Experts of a small language model: 4 picks a token, a variant of SOAP for the experts.
Below are experts of layer 2 (counted from 0) of a mixture-of-experts language model. Rows are named router (the router's row for the expert), up (a neuron's input weights, with its number) and show model dimensions 0-95. Each number is 500 + 40 x the weight over its row's rms, rounded and kept within 0 to 999. Numbers have three digits each.
After each expert's rows: a language model's description of what the expert responds to. This comes from a sample of Wikipedia text that the model never trained on.

# expert 15
router:495502521418519442518425495519535531467488496473522478495485531520470467489481579476469521461464537536490409596477493494586510518470471417497420527482470513456507493582455514463454495494550497466531511573490502466522492578492506492492554466479505484537481520497403506460411604480516490510
up11:532545427530489454535457478443433578528507451530508475489459543538556475549521491489493508551495508577550445565474564534440423556518463511523493481569497513527534474516499531469549537543505501441575426454516503498532461529521405535465554545472504499508554513479518440453493478447491539516
up12:458535483603491548477501535459507490489493567489444533506503531453525528522447538512547612466490561552506484493432489497543484420472497504477451512592541465528545483550502452485523533553465501417472484506517541477547497498597488489452505491543510481596552485442537474491506468508510489562
up13:466588528517591485551529461527484528481494511485510491493487517496390507519507472514469515482518553543513486519465527462502464505510425524476464469487475479498544493491476539497529551549460626413528514494553533501477402515496408525453543568498525519541537523465503493510483542413502580530
up14:559477538599571494513487443527431519435515539500513502494462489458456441496558510470434486450566575482477467524552531466473474445495451476510400468544445484497595493560512544449512523505577475464503521447533518465473443472502514545431510520522516505572492540462522481501515514501470529517
up15:528549455494519505509444534542461534547484474554538478491511486451496500566513535512538575489492539510510491536548437480554428459511461480507421526488521442472455499496499556478564623577507534462531474435545492466539456521453463467429506497438522475544554511482475407491496570505491508529
up16:501514500497529500505481503499516527547526515489550435511496558453502536546521538497540584436509536441541467568475474445519445503467503478508435485510474477410572477508513548512490548488475530417437541533433507526526502506549485530457517527505515467603500484420590505514485488446551592546
up17:507520461555494515537468476531512602524447513528473445531569536481538401493463583541464536523515574535508497531502560531510466545520465479451441469477541512492554508509468572415498526545514486428479458508479556530555463496565407504534517585465511473534536491465528473500505490511535487491
It responds to: Endings -ing, -ed, -es, -ings completing verbs before the, to or by (giving, scoring, presented), plus digits inside numbers and the word of.

# expert 29
router:463555464476552465514593499473532581523411506496514480517411512513501551475502456475480469460538538493485441541463539484600487511582489457474489474511512587501505503475488499514473463487524447540538395451522479518534489492517485529432548494452455454496598565505501481527509501532511497563
up1:537552479459444512453534570571503480562494455509464516504538441534527478528545509394515459520521501500458456541503570493440489502529507518507471510468572532438509567519497575471584491555470526537574474487542555464430503477483543514544552542454515464501533472485526456519460548554568514498
up2:501539538432484476476483486534459546447570580435546440480528518467501597550536474558457554492525491509510485587438511449456480467474434548534485484446465474478538533581514498432479559518500500542462456469519553501506468503587468529495482479538479497570529531513513477504447446513503508558
up3:577585535466570492499540479554511511518504525553519505446569598538467547477527559498502550465494541472471462568499543487512449439532500491451474453508478483524525459523570514468529569491480544550484572471447490544498487463552530526472545559462556503582550522546493466512445502447501517532
up4:445541468441532499509542526522473520499489575550497452529535488458473545474497394528509465476529501487525528528456447512550502440489510506404482495551498495529545457529438529435552503468480489529548467469462508528619505561515480503526574477516537438494495512501477516591422528450446456521
up5:539498480499608548554520492555539467459481498523530499482514535565501486487536517531451508514562541521468464548521471497486486518537557524477493515390522532472521474556507521515492540571497482526464526473405411494494520554449438569450552468488469530458516470524437413530543532446494542546
up6:529562483445523555483517493481470593459400505463544499518528593461449517541524477534507532517468489522509498544478518500520428471546498510499456468457475415574517522470542537444539543459500555480465427492496444480482454487540516563483533485453445503560452493512510512577484495524517576567
up7:453490504540532560464494511559545449524505534452517420526506538588490498570512508467512437528498524530503527521510556539478470519534485483468552488408569513436506522535550519516411449527517520527547478468504482476502431503514561472404472545387513468511515511479437486547491516555444503511
It responds to: Digits after dashes in year ranges and citation years, like 2 in 2019–2021, plus mid-word pieces such as mer, in.

# expert 40
router:515487430447455562528455564548484503478521567504506518471478556437533540497508488536493505461493514529579503491485543419528494442553397536570498450531544513452578464573480564466479511570478475479520516502530410481499428545506464523474462532497517523553524507458495483482415499504491528492
up1:506481539521593444512468432583498496539537494513454469475454512422574488465517517554486575440543495501535500519475506454533521451500473501558466490466551515474486528588483511540511533475517459535457534427534517492441474516533517476478492512546389590539486555516474504526432519442540478502
up2:570536449488498533511490509521449536490556513537486409563478508447427472502539515547483518511427601538548480476511501485565537498584477481457548505538522470442538476503483498436537542495523449424490455480542525475500477513547467503478498467481537533573511471448552485564464583518459523561
up3:496490492485486494519553448471540561485513551515446454467540549505565547508427503545436539468514548573523511534501545485491481469592471568515457567546519462531530497473496519467537488484564545410529458517534498506543461504513523573471469540472554474549500573450479437506491565442537563522
up4:488452505556552490583504443484475535485486499493442543560495454469512556483452488538492526483466499539517527529442467537493458521482460499560466407516494513488547482521525475522439482481554473469398575538497435426513487521504419577491452485517495450569552547509504508472469502438578524540
up5:542521477465540541518494522500494522549482542472535456501493510463533524500535461547457501498532473536518541471461470535479518450530564509518479545506544509483553447524456533490584591556455479432478400483473473536502435505553497491413486557574549440544540536428504453463472543509542555564
up6:569541476513522532470502522547473539497454495539511528509511581481515497551499515453489536468472579516572438550462525475427461534554469460486384500526556483438525473457454491471473491545506497447536497535491509508514473574543514557478434463509545497601451535468532498532457569520468540543
up7:521442540522483545515444536453595543488441548484453535500494491492561551509520490520533488494550549559542501535532542463422468477493527522537475534500442502492505494493511509502564539577515571500490562492537400438491508583479483544403487570461529514439505534512454514459506480541473498439
It responds to: Second fragments of common words after a short first piece, such as ost, ow, and, age, ime, e.g. P-ost-al, Pr-ime, Lay-out, commun-ity.

# expert 4
router:510595541544514449480465491562482560537540531564498477515540459489459578556448535485409488508496508499542456489503566514496386473496545485538456485464457446458504528482486549501542585496498474450535544537504438487555465492514463511465526508448552479507480516441509496560408495514545495506
up0:583501573549501507461454542581503517483490523441518487498518434502412531535503543519471488546540537530579462479493537505540409531470481511501535486500503469498514523496473535523594487554443452489483511535496500539542512544473473528490510452463456473628502396512512517523488521428542484531
up1:569507539542510513463440515523414535568471505487511451519498514506468470498503534513465518472449556487557461502446559499477515509524483472479417555424455530425520469494487535453533607463441556463474525465518490423507453551432501501531510503509492519546553502532531406543485529507508452566
up2:515569539478474496493457459485535519546475534455526415503463482510490456608456511453492515545486539479474427484526527526519529458502624491552520565479544457525527502448509543508494544517568474480472487492499462530471424480536575474482501606453542520491519500547558560527490532566517477490
up3:543579481525452495437521589499569453536547463509497460529525470515513489536481518480470540422551541589534538547481489570522498499467533553517473510536479485460493511483504512501473510557521431548458513435521474495592490489519533411545504487458526423504494471454528456497407468514541480563
up4:528528600545461443484534505474517481494524541501543517523459498506502558508502482515507486490597547590508500527458505460422470469522488498560460533580468396492499489474423583487453482514506517534493524477481401453461479458497564494499499452423498517506530480506538439496474529473521442564
up5:521507538505447511526484500452489540568443466607453426563482487448493483499528478504497448436532556516521479466514509458438442487585454504533508527503492440462497516595502504450576496469475526463561493456451532503521525479487459456484545544516471524527521573513527585568510459514568475495
up6:556526546470539522574521505485430511525455486567512475507495480497508530534440517511476480483502501509544449510490563515529472532586521490446423537451476552479590439503552512444533553493462527445489489459490468447546463562459522543390529503454553481528472506490516413546497557469518530551
It responds to: Line-initial hyphens in infobox and taxobox lists, plus spaces, en dashes and slashes before numbers in tables, e.g. "- Phylum", "2015–2016".

# expert 3
router:537522459449497500512559552507427534588511537480495476472484528507537463484459469450512500441528511518478451494491489454523470416544448530472382569499536500471517527465545571396473486580475474512474458448549491515535514541488413575480546573490495522527517484451523517511498497521502543518
up1:521527576427586500458527486441499505545460512505503509477520455493450561469550440529500591450458442484520490546482488563439477417501474494474417536494484523530550460543427497509480586471544478543508512512526526537469516567448461538447524458521482542593490508493501463525515454532489498489
up2:561510511487460529475504521464439526511534503500554518546488529401438574480551533509425505499444495490518508585407500493415452557538447407546456459532521509468547456531516537500490539522480519425495499474502521518525526479508554501461457487466441530565510467494460476518508516450505533587
up3:516504416489515546505508511558467527548529490455556517478545590518606477420538473513469507514567532551433512502505553487532466495547480442501494449496475473423526524489475557400488484586536519503530471468570460443530559479461528542491514490456513472552494512477465545527468540491447479520
up4:465535465516506567468537453461474465477455481482513475497493533465479498447469467459476520574538469522430468509411556527539512573478521484500529432560503525383521556574449494470488507510531502469459563472564553468459526464490543580501472506496517497520521513538435454551542495426516560498
up5:482505461538520524469478554512522496483508497518523527488504537515483526512493499529482480498526540494580442511553477502481482490514460499504442542449489532472519481516553509446571535511529618436526579525596501541498441526503464572455520539468557478552543567396469450593497528522523522578
up6:512494474498519476507503519513511532508574546502612501487537565475486504467439518488489519458480576500552486497473471511520463499486514517521447525432512436501602512492463570531520522510515509430507528511544493512519459550548577474509452513461484464573539501470479505633490558587529501576
up7:494528461472411497537577444442503472511474469510481393508466549422462573467498522450520485541499570472497517501467465506463510533476483516485533477588498495401531513463527558436498483562499549519528451460483534474518521503507492546529475450535550471478487509405484482518531475552515536584
It responds to: Word-final or middle pieces completing a word after its first letters, such as G-ree-k, C-areer, Se-ason, Din-am-o.

# expert 14
router:531580497527506492512426468418543504494416614453555454465534494449473587446536455508494548524531554467507512484460602477543537421472534538467498530464505529505565500528493466484475564478495526499487514504432453521531484441537492476488462472473497492499451484553541478478523568468511467499
up0:552522560437579481493449485485459497524529446514515518445480559509507521488553477484480492528524598492523432495494504446485462548523550434466460526478514489444575465479472493511457553484509555451519426480517522488507503430506490501433487533456575481558562561563478455547510480399527505533
up1:539535514569518434552470490491508481565485562469546491471570473462507569442513453456480562547568533506490475554477635527573569450540502456460530501530507543494550557494450467471505478493501506474466456458499496459528457496517487496493509545529499496558481541544483494565532556569456497465
up2:518540496429544537496491553561515534578489493486462434509507518494462527513492503563491570536518544501536556562541500530527486526525515453523416524503546500469568483508530484513545528530479458433516437453541475506543407528515522539396520481451468508516500478476555416521527551449526569559
up3:457497532402518570494485558456488508490477487562555420501515546463486521507485465522475586531479550480494519532414475503495576465522486453469485497539419511513549490505477516485470555558505480427537526457511502464545450529573506508443518505416571467585492478508515456511467526503497586515
up4:546505460431478587502487497513483551494434465454547444541471524506474462554510528508463523496504550465492472547495499449522488520596499462489473455504452486479553410550419506450537483486461456443506473516553465455545543534525511540420462540474478597574566502517567513467500501485484505529
up5:505602488435468552497506495540511581517505470539554444492537484522517487538564548494463509531537544526555449482462493481516490440519487461565474478521470473435536480551452497437540551581501535431441491476606481515496471503545487566502571506461504472564563522530498475517478555513450538495
up6:484546498509522533470476459497534474430498528512541484485435509478532475541555467479450568531510564542562500509444549488477485528486530475512434540502470483485565563489514506485511524514460553421533431498542500497554434483589534496419566547485558510592493495528444429484546521571507500551
It responds to: Early pieces inside words, especially r after an initial consonant (brightest, crimes, Fraine), plus vowels and final decimal digits.

# expert 57
router:591589539455468504504494465542485475486495537496547516437435540493420455533472491529454573488544528498476477608450538463500506536535485486536421488500504488514485485515494514433451514504546442476525487553555487507460437532529398549449524556472522431530509517503528512516478433491555485520
up1:493456546467445493472485514526511501456460512449551497580449533499500472451513457490497534504475503516483469478519503474530597544608491522538513551571513539534455514470518527416475469444479511410497501480469487507457460588533461516542582549550535518454520553533522506555428457533551542498
up2:562506506427408473493542509474423504551568475482503557448451486519458555506496533449547513453539568528530532470495558485584517482536486514519379517458502474524498425484491510454477491444568494444552485504520495456453497605511455526488522541534539517496496542530505546481446483510516499514
up3:544534470560493520474525488490490556534473481485516485467487544476505491497468530565424495467514587486526475552444531493510505512527502468515452534505464496486605423479509552465523583576505528465471451513472518544510531569512475532454514509490597570572431506490529425569515458456524510564
up4:538543473514580477542523411516504526546539462496531466492544515454571501510472557571474539490556502506561509524422496467491452562511512470467467497508559480482487505512471439441496549545490521440465502511476536468546525492565503521396472522443521529612516528537512439568455504446482492523
up5:532535497462531511486486588554433548520536558521528448507563552533450557562519531480463484492502585520562439576493505511517496512590434463467484507466570458470513540500496467415608515473465481469478573504510506492474476480514494507470491503503527483569502460477472469524499535513445512581
up6:469503480500482529548477490548489550530493519585458424536551594449470501572477518515497606462567544494509507530472555489534527554449510522505506466506542483482553447533508518459522548502512515438521454551474526495499506586612516499474495527482528482587485500482494426548527501484532554549
up7:512517528432517506508506429470484480495517454489481522465470583425528475510523536583438448539503566420503453523403534533477492556492489436536531451444535542549492506516545492514494500547467485517493526475509472469476418507493479488454494445510488513472470479529506478593412542397540470498
It responds to: Verb endings -ed, -ated, -ing, -en in passive or participle uses before by, to or in, such as elected, associated, written.

# expert 38
router:470518428548575548509439466551414564490515470457501519518538500460493503512530577573491491465490511481477406556466521539524507437482488537465510548485400521514496481476545508466523469469455569491532486478517496528577404514504491476472493582445484556579523508476470468507500449536513508517
up0:500519468515491518495474487483432562504513548503580440455573562515493497513558444530438619485459496503520475526483490499496493450534483494534460511471432454459559437499496536511533499472480565429534446510539535513509483549516474476476457523481550528528537493442521472499459613483547487601
up1:570509482513515491516524521465496552515480536516547454534563542510457446522507450470476550506537555592499446584459544502459475441524457469517407501428507447385538450503548553516483505505458516506532527554541444521480464500529503561521539508500491488580496559468486445473480500477507497578
up2:521564504496450494494481533472478499480555523465541512481486458467485482546573538428436534532541536488542483552457522477570513435523466478499437546490495525477597553468503555451548548485498561448463489534515463518533486493455501558450531527537488463560523529425488415547412426496519513519
up3:479542449515616505569530517493467535522504513444513525541551465486496464474520550540492550499443487472545544533476524473556467519572439610508495504520436520444533531503492553499461528495516406515506475532468575459516456528548526478512558540491428502552533495494538401480553514528512500504
up4:509540472484537526576505520542490479516473564495527566478470485426407579458533523528509542535379471425491448483494526532544489457507452568499477481409507497456516517464443487463510466483425459475551486481499495493515465506514511516497547555524518541546497560517549429517498406513509524477
up5:519498455513521524526505493455475532533420455576541547522529568500460506538562486486469545495446500477500463504424523491574479452527488460534426465510435481440593509561521563506508512513451533482503467524529527466557434560557444486494544543479540533540570503484461492509496546485579483566
up6:482542486464506516456458445496457544487493449530564459514529549474466494543514566529402540561519535479476465503468572455575439446542458452547483526577473485515546495495514524466522568533478527471508484527504448468498487522513489436467469464409499559577542511458519436519499483487578474551
It responds to: Prepositions such as in, of, to, by, for and opening parentheses, often after past participles, e.g. "competed in", "Preceded by".

# expert 12
router:500525435504512520495466517496495477474511548582524513435481602497442502451487552573512531519536520454546424513472545457481477463563483510532489471466514468490514425489537563483488481523525556442516469471519442506526460524503480569455515460531540523631541519488445407547505524501500553521
up0:480465481500509565476483487506477510416497557579540491456504503480505562456462485508500444519416544451504531437550526458444523500526502481489529476537485487466524491536508594525538430510452588547557487476486431550486482531521524516456523459486531464640485485518495450507565520504553544494
up1:558523472490576464586509550528496466441474405463537520487548500481552487577467467443481464544508498561518493542483458494507478489521525518538532531548517470506521453506447526486498453477575544499555584463519502496546450496490477472432594501523505543492491453497503402444489490529503467589
up2:509487477474515482473534453531507562523456532510512534448624518483472526500489498572505527452523480446510476475507405454477488475499474528575505478482490483510476395496510570520599537515527448498526427490470482546484428544506408523427528510542477518474506516502512535534543517436528519423
up3:485508507478536497550466495493491547563557506506496501569505485539572509492492515455443501545495558510544470532461498463483449487529497466534481528496468507482571443483514513439527498596576532488492492543533519486492468565559408524475543541456500461550546493412479469572418590492538559545
up4:480538508555481572539525463521478542490540542499520483572524562487471501554491511515446517462505576525525464547493482542473460447532419415494438436512497468516569464492477546474493525554575521420499463500433460515473494543512524552455505557388523516534519494468492434472454523527537481538
up5:468521441494449517513449498465458482506483533570470448456509540498502472458547507551511496513539494491543474529573530479542581453580485496580556474522485494442542514465533532479457460510539519526435457485520512504531549522491578551496505466475404539507561541532468367517511496455498558521
up6:535534545520536494561514446472486538460435446442510501500477491494530447499470495531485578480537491543556520523452441487519452484498461493522497434500541507504589477559543566465544599522592518412484471497518497480554445540531497552474512504540509499507544560503547421566438544516509501523
It responds to: Colons, equals signs, "of", "by" and label word pieces in infoboxes, taxonomy headers and tables, e.g. Scientific classification, Established:, Years:.

# expert 0
router:579543535465516495567447495531479504491467482538563501489455520464440558494525530470530517426507604515491483599465505438525454444509440412541482548470488505526501490510523501449531458580553483503528503548485429477528481483516452482477532503540588482499496465523536481588505502508504578481
up1:615514499514522519605453545507532464563482509493532480485463514479498509494594485492487519501555548567514497527549473513451497468556458457508476493503580478485507504515506529514465458524578476561411534544477415508569542569548419511537460477460502498551500518544532479448487472530467513510
up2:539526461499564532437587539523505568553506533472485417543451492436538511568575519544502537493543519528495466469501498519540471451446445507533451498485491524521555462569435542493495488544549508434504459493561542537471450507546454511468534477534548519582544526527468474530469430484495549535
up3:507525524475485456520535544516515456464457500579563449538442491481465518501522559447554554473522514487541529483506511425523426531549518442519499540472519499494515507491555521539417501547491531549505533498449500472547430570505492470450509542596502520478538443498536561546514446601569527464
up4:495535478494483510519484508565487503498530528525555461520485591463544497538526521436531465510468511551569501555563527464496464496448460517536464558533463490498535448519624509490555543510564526508492422538553510514561438542527468483445458544477558518541533526498502409518526511566548558532
up5:540546554472501490478482539498442416473493493502507519472521443543452521463473545565487491426492556531446471515504516472529508404506540508466469439501540568465442535553481495437524493456549505479544520455575457463482516574536488513467503513533483583542497456484584587438549536525506505507
up6:501573568521501504450573481512470565505487613521452464580525571405501510474517554531427534495488565498522480508511553538536455514459494557459465551474452493523504476554484515493511499564466540454480504477486492515532474548519498530514438535492555454585501542529548492534516502549553556529
up7:505533484509531373510465523525531541468476538474512527465464552470473507528493569537435518473503540430462474497479525505595462521484445508511510431527451466427528485472439535487480534552473480494488414505525522490462456580511528531462463509513553501546572488502412428490486484482538477579
It responds to: Single digits and digit pairs inside years, dates and table figures, especially birth years in lists and race or vote tables, e.g. 1783, 88.

# expert 25
router:491554481518537546537456428421541462455540504560534528522530513501512544482461514502451610502542487532487510456476556525476499465504512526474501482517544445406503515486538483484470498482535503478530434511477527506489441572508379495419517548507500547509597471456491506501444439557451507518
up11:469527567518494497472460530531477505556446538537535485568473551517455483507498532507493547579510519510509466480522469468505503524548468562414498486536589490509562499489495474384518545563515529373500493448476483449499499511509543497461464510507543499531580530433532484563534549507545545541
up12:540435524562453433417500471476558426447582519484512543525513530452519474576557494562443491535481525521525546517446512570490481520511497564474521549515489557548462508488497525479520477605443486483568445566495445518562484488534466479489491479520463531473463514482480537529477507494475586502
up13:498547474511513533456552502458511511496469462500544507468507569435524466594550552464413469476487542510552530546498483494448527528483495468543421503461480514500534516573564517468544501567554526388482521495502486478550393550525503500460522507437519504572577511530505501514453501545482468517
up14:529520444587496445536492471552546449472508496549525491512436503521507499535480548467487582466509558497587441539467512517545507491592495454507509517462532444491521534504518544487557594518486529427458412457528524507471487503567489529523505504497526537553572504461522477513548511441464500594
up15:553524548481588536465497529534545513481492491598543481511502462427501476488577521561420534530503565509499489512451484464537463474490461513440487470488492508499566515520503602442544535462494510466540499467500506473510495492550471560434478464452585514486524563455472434541483518571550551522
up16:447571488471538472473514523518556471408536507472539536514528496506498483449533497502497491510463477487541521542487486438478484485522451488522442434533579499434509586466499471467507437452435425474488484461436464457513489512565449434515548498449542505527540489515501373506485469574537469530
up17:459466463397477489434514479441478500516466522590545480500496489498460502567527471507443567521530574509523481490489499562589499483470485487529528541549533478492526535558555540449475540581536554501557478492514468553492476563575517558530509450531543497522508481402491456522513514467465549531
It responds to: Table bars, colons, semicolons, commas, opening parentheses and dashes separating fields, scores and list items, plus the prepositions on, as.

# expert 52
router:539514559562534464450438558425544459487505448560520564472553450487495485470455536493528484535436472521450518516510554526527454557462445477470529484460547513545492428526502504518460540447437511538461498444499426444582516446507445489519521499497490525477528565433553521529541551529545501532
up0:449478518566435515500479498471481469490527497532525433469534510478537506475540514465555575439401434471493435538456522495477403467602539534534525523497515489470558467497530532500534498571527506547449437569522528492522460509527433572502492504436509502604494531487486511544497491467523496493
up1:554543485523493547418451579464498449518451526478516534520498469433495482501511507439516498519502558539495487558477627521531516577480539489515574560464582507448508511497525478471497531478511471518490504471466409430527447493494511499492518528485505479504598496425545426525462547530543513498
up2:498489526512482506517438538465490523549546427481472490483495474421475474482546576474503553565549474526484557500427541524523578562523468470503521497563475497524522513513554560463561578538429503529387507518480494459499475486486464434485492501467537489545540507430484549524450430476543478441
up3:498508458559496500474509484510521484583486506429523572504526492569505498499506469561495584463515522503524473536486491502490500490557467506454467514596532476546563461459568539463486562533501461532411403522569458401505499462501535539531541565445496465521500515478538456476496505501562551544
up4:459535514458530434479501481404522508507475580585526556503505527451551460512518574498469523412517502507538475553432533516460426444536454530526461438465526465516499524505553531544519597461510561488483512529523447439542437546534494512463499498545495502577516536515504468568492484486503513526
up5:571545487503507532445536502539453496529417490503443512465522472458518529470513521480430543501501535497520453481517535498633482545525478448464543476440556511465533505516480523546546503508547530480460478516531491447497440469549401555482428520530512474566445511494523427577499459458492492563
up6:489487507587518470530523491511550461480494578519589587503521530513568518527460456451450545510493520490471469510461444470546511537605490494570514475505538513535530430478587556446482543578489543482449511525463512509484451600551504523449492499532446537537495508478534461506500490521528547486
It responds to: Capital or lowercase S starting a word, "the", and plural or inflectional s endings, e.g. "See also" headings, "small", "Championships".

# expert 44
router:480520457539548495566533573450494554575480558523596562537525469437489507467517542517554464417544467557502425512512478428506470513512476457450505476491510439488484504456557471415512541571507515523488477476441468418531470435510481470532524580512514466533493475518502513516541507485463528486
up1:542588444548456480491448487511587488473513579539505440512522484397505518540503518499511547464548481508537579466513480488565485539556486530426536549502516495555579534439450479515567505550493520541521509519472473506504502458503442518475470565515532541524481443546505523493421565524515542526
up2:514609471443519500448508542526467472545553561582561508467485524485452456480502512500534545486468552503467428569489490490513549475542467429462451417502512484427547481544519515463517571546468531491456532483519484488514445537554467508473511514470499489588525558511462416492524551471522549501
up3:482512497525521522486543494515497528547510516605510567482519534386545531533460505537515525487486456577490447539456456472473482448574507529496552397456513485508545474407565479523523488540543440504497513549462478459519476434506465545467466488547572458497505538583490533518476483524548511519
up4:536591504481483456545470523523457428525523505514506458485464495489422443568471514473496513503553528498499508529422486419449505533507430510530462513506465379517507464425555521443545483488502523525490450436563478411528449577477515530528508502510529534541533469512513492539494504459453544553
up5:530554483505461511509471577479506479557469499461505539512464445469479466549485458518385529503540553522541476538440485495514413517506484513516462429492495485490536534462506442501485549540437563439499578565528491517515435560503531517432471550424533435554534525456506524502492475439552516533
up6:505544521590531547603492557496576476563453477550557516478490547388524536517494474505532488491517509533569470490523471501511460569513496457479519472469476467457504506486530594469564492535559465554478464417464575487539525500528517575486549548552495510517519463512533510510447527515484511529
up7:479522492499548510479475504492457528516445537536515474492574507462494466527535479542541476516554540519586353560483496501522543484486469459525512532550505424510461477510484526435508584548478500433424504515506388506463515501515468485525560494490542516494446489421469520485427470450514520467
It responds to: Middle digits of years and numbers like 99, 01, 000, plus conjunctions and, when and whereas joining clauses.

# expert 17
router:477585517443564464450557529506513537510424512507496479545462466495428555509536454508510501478512520501511404605460589513527485457530451432475488496488507550516491464472565519510555499462566461508508411475518426535571487503498477508450482489561507437523517484519512487551488496521545491561
up1:486541502488501521543481506534566541566498438459548530592545481517485499524524507481509490515477570496480476545494475501565455506435550477472498467454565591515500455455534557549553471516480447538440566476476464520478452464590526550506490549453568469540495432553498491547487540558509493559
up2:416501500436537507484530469499578618540469500495512489536519547481510530563479432499474582484535515499498485579550443473479453543489542447540499452526519518538449526483426484527524569494425462447480504476515497486521529531514437418533516520496524455561547512541525453549549548539520509510
up3:579541490492450553446531531489435471515447566508495462485508452520494479552484470437489464561446474484581477519499540491543452498494506483474493574526471495518535496510514542583471475617535416505503515444510521474523484531549524421501464542498487441563490572521428476465511468492551517454
up4:468486522512514541482471498517476493532451510557502415485553535484451563517563462564541491579502515553470478506489515564479517498544475519477542471453531524584519440533526498496549502491517424448557542526511527479514561477482471541453533470595508465504513513529454398610482500528499424498
up5:474485519471467514512435481593487468537453513495469526470504415490452438468515513488438543482485565452503467547472503465496474471544525454463527460537475493500544496560494575451570563474475498454542487530523503557476548502498566490508473495476447517581581575442521433490493575419486507483
up6:484584539482526493514457607525486529525487539460513486474516484462485480498468479510528564537509502520529485516477490483424525427479543441587524540362595554465524527462499547543542555502569499453468517499452433525531557486527463495503497504494445491520582530491461515481474490548479504489
up7:532593448448503463489535514439474557483446540462514411508487412513567511493486469510522507440478511515529504512458487425506450461473497494459529487529484424520440509501488497441502539397565530519556453527550451524534488535546489487516481519483498547573544509469488532511515557578416480497
It responds to: Single digits, mostly the first or last digit of birth years and table statistics, like 1 in born 1960, 3.4.

# expert 33
router:469472493562517506461541562397531526531520479486528512537502460502459540543517468561542494498504490542479439518488553469491514546501525466456446458488453532473505512494552493490490540512556441473478471414470497432575502498535397568483494574559480497559588520471481506485423514561464548478
up10:553494465554551506466543512525556480506479493458546466514523514604466526561493476544459542538476521552500488467501538502477495529488554449538528495476514523476477482560555490498404542555473543492469406465478523599527494559481435570448546504501493465499496544410520429538473541519448494488
up11:512502517553502503481480468463506451476512533522414514474467565502528455533493525501504487480530491467497455509524591476467476444460480525546475506614543496496470513478534531587495535541531414463462537495449510523516519483501441490456567504550522423467556577532409409527469457442521497489
up12:521511523534570496460492553479461514568497454467547474537478469461426509524535445491529523552450465526503473525491451517416498461475452508443454472512500547431459451536529492463492474511508557449501581573498535480546538436510497499468443506513587555533537479573559544476432521541549526546
up13:495527438476531455442508523482457479528518477507581500517481523500554525443540519489523521525551487552467532541387492531513530533555562540466466454520496567435531533559531519501520524538432437551501578475502553527437481515494528485506513482526460464466509496464601397551453517523509542521
up14:525499559481461509491473462474580500511516539447515502428477515467403521525496491541551536467403515490544531478555536512517481515480539538552479457528430454559452479483455495498481459441543522418501466446479505496562494541508465503406510540506558439509461503478495527466587443556537519451
up15:444515471527541506493464448508493597447436544491605595497502605491501494490525488490484506483500566509478459497513527541538466461511499452473504461469508497531446485585441553452449538531500527458504442522585487439494514540535466588425511481486508528529450523483517497498524475487508521570
up16:571579445530528520502417541500505545513499543574528503583506530514481506531505568471535564496568567516503469514496504503553455508525526415524430469560486504538537493537512500464620556542517495442489588500553510529504550526486451480458480475474534484568480520483554467485460478522499493503
It responds to: Articles, pronouns and function words after commas or verbs, such as the, a, his, that, which, two, plus app in approximately.

# expert 43
router:493474535514536510508442557533539483448480467519471448487458531468519583535451519463423510479453462462516514498491610436472495538506495424442520519471499523536495409553540461526475555509433507500487509508473396506510479465485459471541551503525476534483474537504512511492512563519583510610
up1:565604528455475582538542518514509508462445508503475417457445571473528548427561497518480536490419579505499422508501503548485498529540432558536492515478511536486534533547524563487511494505505456493464415521533494438479479575520562481525509579527518481539506490499494480487476541476539517486
up2:573515448490515490433490452561497463520530481506487494530569500465508518498485460459478509508486578540537460527432539471527452469528508472482476509497535422493493429558496509467476538599456547468438462532494475418512441578521436479457466475516537508535464462554484435535447525463512549583
up3:521523480516474526508462553530495498507500529487513473468500545483451515524555565465429567498499533523521471516548441447503467502502438486557440503477560512504567472489545509441453531559508539456511430580555469542535476484531479554491486438450495516503509544471453436561414557500446557598
up4:575480448559526474557521535517497505498550530515510559489423500486469518496486490469503591464482484516526522467430568534586528432564482456457467476460563486474566473540481587459487532513534590467449497483530534490504474493527548518495504436478541490572565503506510458528520472411510514541
up5:524522452520488517443446516533497465483532501518512412464534563486498469445470443487410498539506509494511495564517446474503439483556416491473444521460557459523512500496502513487499492504591581494547497465553531482456489506541509539510515587466530474502511525465511448486396531445475489613
up6:542533527522494533485458461453561520462437488533547450499444560514429506522491524547463581482450559544528494568458444426533465505547526533545546470478495450532620434487531525512564542519472476466479478460536499519541449531512494566451534478457422493536524458513506456531461510520497509509
up7:544528506496526553472453480512521531525504535529561451437400530453470494487542455497519551500568579515478506449465457526543547539484462485408511516490467497483512442522444563515561535506504546425501489484519497464440488472501471517483430505445498538543571479440445438571467490544485526568
It responds to: Single letters starting a word, such as n in named, near, no, or S, d, w, plus bare spaces and mid-word r, d.